config.yaml
num_hidden_layers: 9
d_shared_expert: 64
router_score: "sigmoid"
normalize_top_k: false
balance_bias: true
init_std_router: 0.0071
vocab_size: 15130
optimizer: "adamw"
learning_rate: 0.00241
batch_tokens: 65536
train_tokens: 461200000
max_steps: 7038
dataset: "wikipedia_en"
Below are experts of layer 2 (counted from 0) of a mixture-of-experts language model. Rows are named router (the router's row for the expert), gate (a neuron's input weights, with its number), up (a neuron's input weights, with its number) and show model dimensions 0-127. Each number is 500 + 40 x the weight over its row's rms, rounded and kept within 0 to 999. Numbers have three digits each.
After each expert's rows: "comes after" lists some tokens at least twice as common just before its tokens as in all text. This comes from a sample of Wikipedia text that the model never trained on. Tokens count by the router's weight.

# expert 36
router:474423596546553512464516498486542468515496448551529475482544450506484541460439486486544461542460528540524508494550504524546476525412544498482502447548472550500553461496476456516447500458509520505474496474553497485499527553497452439490594553518507529477510479491505458561415530566496439548505448656516535467543477477512514512464515449520526409504476487554559503471526449483517545497474
gate4:493506607573451546507504527430506514480501535450526492407526517495437481443491515451489474487528540515517555530456506494497417532497489465509519507505509525505437460549476448609456492478479463514467436485525431455468477582606495511495492478526523399520529452545514504505491486493558512512530558505461520477524415522495490487380498473454489472471545482545523493425519530481514554502470
up4:509511470481549475449493492478553526491486487477604480569510473521515450478507480423568523461505485417474451511497538471484511471567526493497425447445485490497582483462527509462488469467447576503494582486466522561487553481395567485449499517463509585502463493587483493485516488481482526515433505479460455493528552531431495535526527431481550509503458497515496506447520471494511419427577
comes after: "\n", " |", ".", " =", " ==", "=="

# expert 26
router:470450559575562554461530403485538476516475469567539459489566501511505533487485481474562469513442533580533494514548510514540464497432545509488501450554486517539555497487463468502469486421461528520478498481511518501496519567507466461503571557518493517496479488508515495544421522561512455554514454646514548476560447504507540538469512476522494392518461504532554475458498436499502545465511
gate4:455527525474439470558448409510504452506487538511485476520483587529428496578475512499476475550448464585461530526476507506454490497521470564518505499490467492481530473482465473548515500549475489497420497509487502454472525572571534538502478515480528568506469532501532510458490477403532509475484491496443428486533505499458447512420579476550576486431507483528495346460470472493532499528497
up4:458569460464431509535511487498468467406472537490514450509559521466501560491542534473540463574430449531478483464527524510440474494504512444532504413505424457523582475476462505449489551586418512471446510504497522476507550497472505528479501509417463546463515559513533539523512509484599485545483473489478502447533494507477401534469457472505561481485488400527498434471474459469484475492478
comes after: "\n", " |", ".", " =", " ==", "==="

# expert 46
router:575468480552473525542531430540497443474504501514493528454524509550448559475473525529569483553557498597477612498453501517540490426503564460429444540555500494456521543489555471457472494512531462519466522611503475508559501500541495508502504534480512506539501466521537420538458546527516494488532459592489465484533470500549440528463519475556461415497501466495514478446474447493495567525455
gate2:517461566595497526524455528506609543480475530485563563487579473560486479459493510543517437535519484544446524498429493504515544459473422532545502454443530532547532504461455477481445442529516429497477475478464439553493469527515569435544566505480475502516475488510495560472487469450503423463458556507463510484431488438455494443515524502503480469490433533494557487569457523520453495520549
up2:452475560550477471504514504459551570552566471494534543522495551535580461566516508546460450438440504468533482480491502471504522537493463491492576544504530502507493447468407498515494496486536465531573510452452419575511538496482542506551516456536461552403446524468509568491517578493485459522495530521446547539439520473431551543553466531458503461490486570485541452534487499546492441519512
comes after: " |", "|", " in", " March", " May", " January"

# expert 38
router:501470530514498539498530505526480434512511530527551492514507531561460536449530508451572477473518478549490557546497560575534475509441497534500516492514425482508531448510529439573500500531535538502467530532470469461478486579550490521544566511573568457520566435587520406525449501564486515507476528592503468487495417478462479588459546466484494515451519448522514466398540497514491518507526
gate2:480542516529500568482512434471507431521454555574484470526472445551501513495526522502514486461523450474533563528513539474491478539535508452470471469501467488499416547459524498441489519490504516502442505498489433412477475511457396519442578544459521484417539453430467489421443511495510470475512536568463511539520478558560439461517435474482518500504498524550453477416508533447422496545455
up2:489463495512523481559466428525531476497460443455463553510472457547546425492466343548529501501508500577485473470430515521473464484453522457488520531512541562497433513465545489444447494505546452478450469502526497466480490438508513486482494554442480523408499507411492550524493529494563512493545495535523515531555566442480525500562474459508420449554508533468508537462462541490485555456480
comes after: " |", ";", " 1", " 3", "1", " 2"

# expert 12
router:532490466511450539517507484557508459456489536492497536502524506535471577474514539471578476579542512612505608526479505522563465461469482461443477527568466483492523517469545463516450496532490441526467538591524444466466473482515528521496498541484525475468516433520492415553446527495486505486560453595511494454531459483545439553433534435503478454463514462490482494450504477524485564584502
gate2:564514456524459533542533449539460379478518480462480474517490454513509554511481549457556497570540504566526577498474459521550524422500478443492435482534514540515495503497550487526541455507496476473471533572537479470488548494495557538460469542429501468514492475503439438559513537493548420570546466587531459514534489474571467488447511485500484516490504434542467528458568454464456507558450
up2:527477454543504457543541451503550439502506545475531462556498539561490514516433502515503550544559476588448600515505490515546487401469479512493484544534492521519503471517556466488485421496588452432467489552450510498471468470507548490497490537452446516546505502479502435514493537499542437510589445627533468521519500549539499540462496503537560490521485492461561487461554528547546497533530
comes after: " |", " in", "|", "/", " 1,", "′"

# expert 11
router:471509559515521527522530392474518458486487477520436484504489564539447505485549478519458508460513451512448564524485558487509478498421528536476464500552449577466497492461497479515489461494466528533469509573414497521442489534563431523470579511561524501509547415595500449498439465507504505463460521591464426449457452510504482545470521513497490454507462483541431465414499492504473531457525
gate21:523507484526478585437482448522555556522464498497545490481484598480455510510541447500488548446515480494501525466465507521496515534485559532488473514520432466471533490525495537499431481476527548527509549469410477573497489481519425520550547528482530490562542505489456483487534452500391527539466506541402567522474436437547478587443494465422508508549467445541438507436464507529490516534479
up21:574511539512451485565424558517515508503498512558535456445586528552484479518447495504516460506473609515475479516550497526511481524498480534544462507540522482447546511449484466476519484385539480544550529533504501457543468491542485487541558449505490454555547455495498507436491571503519477512501495510497579461463474428523492521469411560469546483502469482569480518550539544461547403486434
comes after: " |", " 0", " 1", " 2", " 3", " League"

# expert 58
router:543485532520505524555484479460495486444524452510520534470511513557423550461484456474529486466511492543473557522476589539503459444442496545412518523584468552467471448528547460536510485479538468512452476550461478450495516514533521521496589500557515514517586444554495492543392475545500562494455529611515444480477453492470500559502502518558453489450486486516511485394524519521519493472528
gate4:479525485510499489563511396478422564510457523546494505432568515499487540493521481557467572511444530486521558522502463474479435503473474504484514483545484596494477521594513503462469557525497445458481462520546424505537469555552469538478533466598534517512558447541508517520466556500473473500511537549448482510543437537511458487466505467532578505441510448533445486420480494451442483546466
up4:460521551535481502447467495454615531525520437492529449520469491456418514515473521518508577597488514487465435500526559482484512528504554419570529500471415508514509501542493471604510432542517524530458493403552498495514480420510468451516488561492486489480419580508508535503516480420535564442465425482507526444557510477465499491505502513500476480505476466480520473511445483517492502527526
comes after: " |", " 1", " 2", " 3", " 0", " 4"